config.toml
hidden_size = 160
experts_per_token = 3
rope_fraction = 1.0
tie_word_embeddings = true
init_std_o = 0.0549
lr_mult_qkv = 0.5
batch_tokens = 65536
Below are experts of layer 3 (counted from 0) of a mixture-of-experts language model. Rows are named router (the router's row for the expert), gate (a neuron's input weights, with its number), up (a neuron's input weights, with its number) and show model dimensions 0-159. Each number is 128 + 24 x the weight over its row's rms, rounded and kept within 0 to 255. Numbers have three digits each.
After each expert's rows: a language model's description of what the expert responds to. This comes from a sample of Wikipedia text that the model never trained on.

# expert 47
router:142165115118113112148145127163118146068132136076134132147152118142160167144136116112126101138169141179147112096139169126182140151122127121145117159097183125111102131135113180098149059107129098160141123128124128114136137121127155115117182153128153177087167137161135107123078124145147089130105118134140145151108072175100115134126138119135129126160105098128149116133116134135132149149155117110163138112131137105114090154161104128104103119130127145123162133151111143153121077096101121
gate3:077128138152111133139154154142147119151163128101120178138124121147134131123127139088117102155115137154115181088099117132100105091117147119150080155150137129131132161156103121120139137122116111131078107123122121141122101128147091169106123121136112174187103164094120126131124129103118093097130096130148142129141155143158134163080147125191139115163164136118163151159143143139100149114115143167122135088093110164123139104140110164107143133087139125125152070133113098114142118188114145
up3:134126138189128116127102098125151128160097151139114102152131142141127128143147118155128116110100116131124094133134096133129125093145080100177119137131125132134180158131186148143170104097136114104103132074107129110127139126170107141135116140132141119150164129155137114166096146112135073103134129129117139117136147155098126111126087173141061117085127154077160105139128170160163107156100170135137152121137098125129156164119156142108132122120130119117068103140129147129122083136108087
Description: Word stems in war and military history text and name beginnings, such as War, Mil, Vol, Pol, Dom(enico), Americ(ans).

# expert 21
router:098095108136141142132117130114108131133154136164113132109115101090135115127137138109164137105127077132120150129129115153137081132144151177104130146118113132108129115162070104192143112105130185093144088084144139158129116101114114130104103155180146185132134150110160170128126120126128118153122154140131106108143117163130087148147154133105089146115132083110089149105115081177140120139175133109105113096128117150162132112138165160163134159114091117159137153117118126114117150107162121
gate5:134081117114123115176139147151152104137121166115165153183154127071135089103144115167120120172096126137110126170158150155106133143162126137113104106103125111103149122166127112124122163096129134130148136140137133119125151090147124120132157117130098126127119082118138139115093150170134109162126114148145078090219152111096125134105139102147171143138148121116155144122109140135113089145136115130119148104113146122085144113140179155121125136132142143143053113135128096142120157122106152
up5:144126094104116136135152123157155165140105142068111117150158094150142103133105132145138088144138124122132096087180147115105143135103076124119135110110127125127137189177110084156105182081106126142127134109126147083104141103122146115146147105098129135094140123145161165148127135097132152155126125157102115067129163168113132122157186104134179120116146081124154147125150105127112142080151136100123144127121094110167131122133130093118136129078120146127105149111110131137122125120140116
Description: Mostly the word to after verbs like moved, returned, able; also up in ended up, grown up, and modals would, will.

# expert 2
router:092109071120111185107106136146132156168147151153170135118170130133125142152153120103112111100104146151113101115065082134158150132109153142138137127143111108155113086136175110116113141155104140103118097167133158140124115183110149137153180104130140101135107129161080132166115154138104143145178108127146131119149149117125127109157102139124150118122118168134137157144086115134145156126095128081175111112119148122124105103135101132093123153164119149094077144110145136136140126114155125
gate1:136105160117110120157126105146138127126080125161123134127131115110166152080121164106165119113084129148157129100103135148139140148167180126139117132140141108128142162137106126173146108126148140138129100170144138100123127173115158148142129145140118137152124099073156181144098126167135138130144109099089098162129123098175119106136102161105142127097121142126149131163149135116177100117121130156154101143130168139128106098117195129142157083128121115086140143135113142130082090083161109
up1:115123120160131121136091160124109123155148139140137160166116120117138114073078119166135101107130107160104118100126121159118118140132133163147143118144127134137106129107138079098119075147136165152121151128127123145115144091175123144137129100146143135161121166099145128118123120103123170158097123140116079157081084133097156142150133148116128134142141130129109083139152104121152092143086149117116105145125162169048135110148106134068151103152153097120097105127147153105149088093130127
Description: Ordinal words and suffixes like first, second, 21st, 3rd, last, best, often before century, place, or aired.

# expert 46
router:109107173121130086122112143139141140127119100195124132136154159157121116138123116095123110092149127138110118101184119138110112157137141129090107111120133123146142120161117122099135140157132130119097166077154104137129176123112122102087142097150114159136114144114117179078119130140156127100151169110146097114131076105088117129074104170114131125073143125170090148139128085099114159166126153148121113149150122148113129158142126123130080122135137164168127115169116123082117138137137136
gate1:110111155158135129132144107142117137133142085111117142143154169158128136180107119118125131140126149134137155100136107118124146128131120119080162120105113128138120058123127170198105103119107147128093130086128127176139052107144158118122128140117120108140072161093122127107092148110146134147128105125094133138084113108105129118111097126107132154117144172129151148173144118161124130116129107123120114125111174114089186115092151119099110114163119121144178163104119123131127101116180135
up1:135140151108159146152111123173122097076112116127112126149145124089125134097149158120102160117141150122130134123124105138164131135178116120137159141113136147147121125160138138191128137109123111145092073138127122102146089105133128107094142120158122113150167145197109139089093150154163134167205137123148090118150095120084128130095123117106118143113073134129136150109137101116106135105169156135138155122076146131145148142105123156171146099097135105130091116140128150127142093124106123
Description: Main verbs right after an article's subject, mostly is, was, are, has, as in opening definitions like X is a song.

# expert 32
router:175085077089102139153167134120123106149122116123130148139158150112168111134157135139115162136166119171090089133132117145139122132079150096138132111137093122128142138138137115120115093114104151110151141118087111153142076130110140118167120149139132134115149120150099135149134140132098149126142130133134123144180135117136138145157145110149096177090148133146114088150138153122105115147132122158129151092129081156152075157084176125152144109201168127134111132097093108123112127138173152
gate0:160170116107112160136095129109141179114135138121139142092139162127119115181118133119148151122148164151121112135101138093174118106116134146101107123131154124151112149106076142055145139155149166125118082160141127101125111138113162107148110144108126105122147124144134140119137142090111135151169075110117099159137160124110131157131127131150109168177130160121136117111146121148103137083123076129156171085099100121109091174132090112085137123117173132108130144149140150141106130120168129
up0:140140128114127148123161123157130101118121142126116157103127122162142140201142099161111156096170127139165141159085132134172097114102131135085138122145145134128144151120100168092111161135132139141159092116142138102127143129110139145111132084139136075171128147141128129101121139116120120132122076121145085142170123109121138154101106157137105168145150138094119138083143125135146086119121069150145120074102102156128142162135167115131111117100165145082183113149109104126115138107162112
Description: Dollar signs before amounts or math, time and quantity nouns like years, days, number, time, and the suffix ously in famously.

# expert 44
router:128149142123172121145107144130144114116147117128166124138130131134105093143171109138114117135156096126120169143154099111115120138092168106118113140133159150112118110102144126102148112139139098149119095124148141158118161138129139126158103160120109128128144109132113095110181134188126149157087163101123144134119153097105149122140177113169128095147122160150131110105133127112131150104160153121151164087072129128159125142101122140134126092150159097106187053075148087174161142111129127
gate0:119125132112143117133092150148109134132116115110163120110157149115133091123065117106144106156154139123133123204118132147111125128090130107105142124124148159101108101078112096133089105187122148118171133109123131140135108111134122121168115103150099120109132067130121106100116156140100123138118124119132181119163180185094121106136139094170132097126152135140133148105123188111098130140132126124118176136099122152143124085174109130149091123158168117153148133127141107123127088121151121
up0:154139115161141132127132201144172105103127093107089140122104116159133132104192091134115138113064128130138093098153104061134141118142129152158111123147081120127114116158081138146165101117151145136095138174131106117106114137082149141166125140129136162110111153112134135126132128094168134139155117095158118100125084079164133142089107129093112117119136106096099118171110123159147124127122112131133107130151115132095140149096148140124151109156116142098117118129119136121140149141076120
Description: Colons and digits inside times, scores and figures such as 1:58.14, 32:13, λ = 3, plus some word-ending pieces like ences.

# expert 62
router:138160129157104167124084107129157121126131135154149158145109140148123141158141161135142097164166113138120128100164118099178082143143138121130095111105111148084175168129084089155102136152119116147143138157088144130112139127096100158146123125131130095137152118125097124133091151131133135122166120113170109112105107112110121155176135158107173130094109146092142095159133162093092159110152140140110109118114097145122115144167085139091109160162143100118151106155121097098087148126107135
gate0:130124124121102136119129111150121113148166120106136127111160167109132142115122103121135108124109148070104122115127094142179110150089142154139110113140114162140130121139174163091160108153128148138141138142143141124150122128151128125096120141163109117155144125125144136142130111147117139183087135156128183115140142144153146069139120137197137080120135145157109104090081122093094161081101117132132124052116108166130179103121130126136144168125113128139091135094154095150114106091131128
up0:114119127143140138127153115112127136096136153125131145163124167125127128154102157123127155086123101118132143110138128130090112139102114132112091119136145137119172120116185156155106099090085153150093129150144147138139147123153129132138091096171131124106172135159147114113116124093082096132119143104135144132121131148126119175084147121165109142132138116129112133139116109126105161215116095151127113130090140120123185110119148141120124089173140101119098118131035141138129131170106172
Description: Double line breaks ending a heading like ==Reception== or a paragraph, just before new text or a section begins.

# expert 25
router:152120133135103096163125092125169155149132130133121124181131163091097151116167109092153081120127148137091140169141115113105150113093132109118121146157114127152123131122131114093096097136102122127152107148135137120105082132102121127132134168127157139103163120142114181125142147154192127142112153156110099145153119123145095097098145068149148144098149112118123105158110146125129127139161121108132121148171063123185142092127150130119138133114093151079080164104135162135127133137142124
gate3:089100128125109117089102121134119128113128134107111105162148174089082111174155141131158088125107127157131124153182176153107103147108092103144146141121131142118153096147170128161117120108123131117168135066141116109084124105142112154113119114105158145128149136143132099136095107136145153153094134112116195161112164085149105109086150148130120155097119141065152072143122103151154126141111111146139138120143109099105110167113142127125134107100129108120118093104114152122125152133142117
up3:109165110108150161117163155139148133154149118100147122115162138137110106135117138154105192144176133140115153080148127110120136091100184128133115152132117142118134167135086112149143115121140161140130155130119143144139143146144124107130121116096104102178135107121129086130124140105100138106127106066118143150126165092143174193141160155097127115143156126112122142129151122138118190138111142107138110125172104132145101084089134109117139166115120151135142138077091102113142100089136086
Description: Verb suffixes -ed and -ing completing split verbs, plus used, using and considered, in running prose, such as advised, pursuing, mimed.

# expert 17
router:110143121125124127136100117135109141129133136164111156162142105131130127098121133118103158161114160130165132123122184151106111133142119125105134088142128163118104157121130123101134063109141100125128192067103131072143152148129134134122145068094096122128106152117135128157112087109115113106127115164086130139140197154129142131114111130115110140126096106094129103098151092181176156094138192135121143112113133131142077117122105142101147124134149131116103152105152128123137091097138132
gate4:118127135132129143118080145131138170134134146145147123096156109099120119141158167108146164127071112133118188146101137119125133109103101154100108121139132122100105115152101103135136140202140094104109123169136120129122132120115150119106143125123089172136129153119154117110146125156143136126143166144108144132151098169119115133118130111167095121127133115183103131084151104120120192182146056118101128135122148144158112120138151166134163130149118142138121103093094107145176093153121160
up4:146122126117107113151182070126114162115113124148120157134106184130143124103093130142119104112160130136148042118133121137111118130123126089140128141099106130126163146134174161132104100087118185161123155113131134097141157107122124146123136150119125101116096083118140132138107092102142105143122136131135141127097140072105130101101157103067150142111102140093136160112127170123146099112100181138129129158140143138098164135122137136154114173109118138155154143151108109122094169155149131
Description: Opening syllables of names and words in tables, sports and politics, such as Bar(by), Br(ass), Am, Val(ibar), man(or).

# expert 63
router:094118084099104140109177124132143088092168095142137160127158126107160120128061129112125166124125115146111165130128105119113127142081149148095106109106122157126112166152109107067159154168148155127118150123127119132106124141139084097131128090139144162141100120120104128101104172155167118137144098090121137111188111108094147133136095105132094093125152157152104102129103116138117114119167105096120148143178101147145131129127096121127157141104147161158143106118126144111124120149117165
gate4:149116148149170135164145137123138109152129098123112102084112079142109091156111125110122153138103161099131121156148134085141128145152118118109151113087148129150136115138143168095170145139122126115125125138128133173138136081161158152124127121132147103111093093103133113110114145169186129170132140105140091147121128131127118142080093109095108122146112111175067135174157144083172098103139122127127107172180143120110159153152083131120118098139142115140149099094100134126119142114142129
up4:128117138127156163145121135127129105183111110132115153093100099128109094096147137104154146142136136096109133153150120131136144130097150117110154156092131125158126130112153150042144128130091113112096125116127121163118135080126150135136134107144122142121097107103113107141091139148148146127109103095138131133157149163150131140130102125067098117134120108143067140118161105084170093125147165144116122135112148151114102110122103110193128139171166123139187136115148152137120130102098069
Description: Auxiliary and copular verbs after a subject, mostly was, is, were, been, would, as in He was born.

# expert 55
router:115159121118138169129140140128148128141121086109100130144124103109116161104117112120166156083119136095148149197141095145159145144108179167107137116128131169136154176167124102129114135133112123134110132132135162103141154157123121157162096134137153105087108135119139141121077115112104135159122195090147098108177146130137136119129131142112090155102112126100159131175128158133154109154117115091128086162131165140094074131116143137142120152152156143108132097112150111141113161090121135
gate0:097149153152158136139085203130127128096136125095114132139103146100104104116096122144097117126136126092134114176128136099141128155157153153129158097110128156143142123167141175129148114135127122134114125139136132121148109116101095116156109147145114124114068105154156123130101112085097176132149135136160161115151140133116139149133121115172099152130126113146081148167127126171112159155152176118118129142146129144070124165121097135147114112126109181165097153123073134139119131174133086
up0:134113137135155113107092157113111156148121125148081143094087109139113187165108115171110133136092122065119082096112129107142128120135123120103173164116127155105171105132130131133108083136130179121135155162150122161150101110114098133109158152088141148088183132148138077128132177146164118156105131106108119109113159159153146109128145104078122134145145134085145130130127152096109127095104120113124170147147105100093153146124087146097127126106104115121126136135156114127119138117128137
Description: at, out, off and along, mostly in sports results and schedules, such as "Week 14: at New York Jets", shutout, scores in tables.

# expert 38
router:110149150156118168085108133147115111149164105101150154108113093120137108176129121142156150130124135156106109116112114097132092122080138104163084131144128102101126160124088108145089127152105169135141144139116112078148093134082104118140164155123116123155142164115137138124124144155135114119133151122150118101073099133103146141143156145099093130114147125137115152111107104112144147116097099166103168140137090142132102123183092147113170144120128099165168114088155108117090163119148093
gate0:174133126141172125170097119096116085115136130103115141109162081097162116154069089129100177158140113119102135103125154133115126144117120126105099128116127142108107116104057142123130131104114151139121157104135133176120169144143134166115115130080124140154111138096135180113142090113194130116112147137139157161103172144098132131143090107108160157120116119138120138117120152100146090074102147155136144144133132117129138170095121132136127152131120098096106141097145144141114145136091127
up0:102105137137110121098155165141130142123106116158142104134113187125101117134108174129097094153119158184158118166194099112125146138129140134107123107136136135113173111127152100112114119113153128118146103166122127133123165071114138089146130147142129133127121126183109096140092162156121109136150129111118093079143088120182132159117172130162098112126147137123127133112104159147055148147159110114122119152155116125115148090146106115137111118161130167158117155163121116121126103102117154
Description: Single line breaks ending a sentence or entry, mostly just before a dash-led list item in bulleted lists.

# expert 45
router:155074176131155098134111129135089111087110142151156143113128130111126140177110137152144132124113135142166119155166171136145115124116148157132132104136129102145137137083143144083151199111147132156136087150125134165151093159158150098082092115105137116087138109098124116107110157109162105120128153112147141133109153145138100155065113103121159107137122128128084147130156100165136110126106166148104151099108115154131141117114098138139096080162125132147138109139111126123111108171130091
gate0:137090161126122120112112114170118099134139170102083171148130131105181158126145112127104161116131081127188109157113101124125093101114098129141132143139148131177133174128156127122130181129153129133090164126120134111146131140108133093099131164119135172156123096147151136140135123132124108126114141136128128116146122164109099094113127178097059131114091149147132098138116137124159117144121131125122108099115176130109109123079129157142110121099153093143125099126105185127155093167105100
up0:105105113109124120119136129080121150146104147165138090145170125145085128112110147136145166159115154169128088050148168131134138142101154098160135141139119122113088067137128095107131149128114142154094108153113131137128137114116117156169124132164130109173124134127108158115138107141180135097144098098140134141070116116107155129117170132124170113128164155134157113100137148105106106093127162166121084164142133152130118109089138110088145153121109143128098113075119111115125139124137135
Description: Opening pieces of long Latinate words in technical prose, such as isol-ation, molec-ular, comp-, coordin-ation, communic-ations.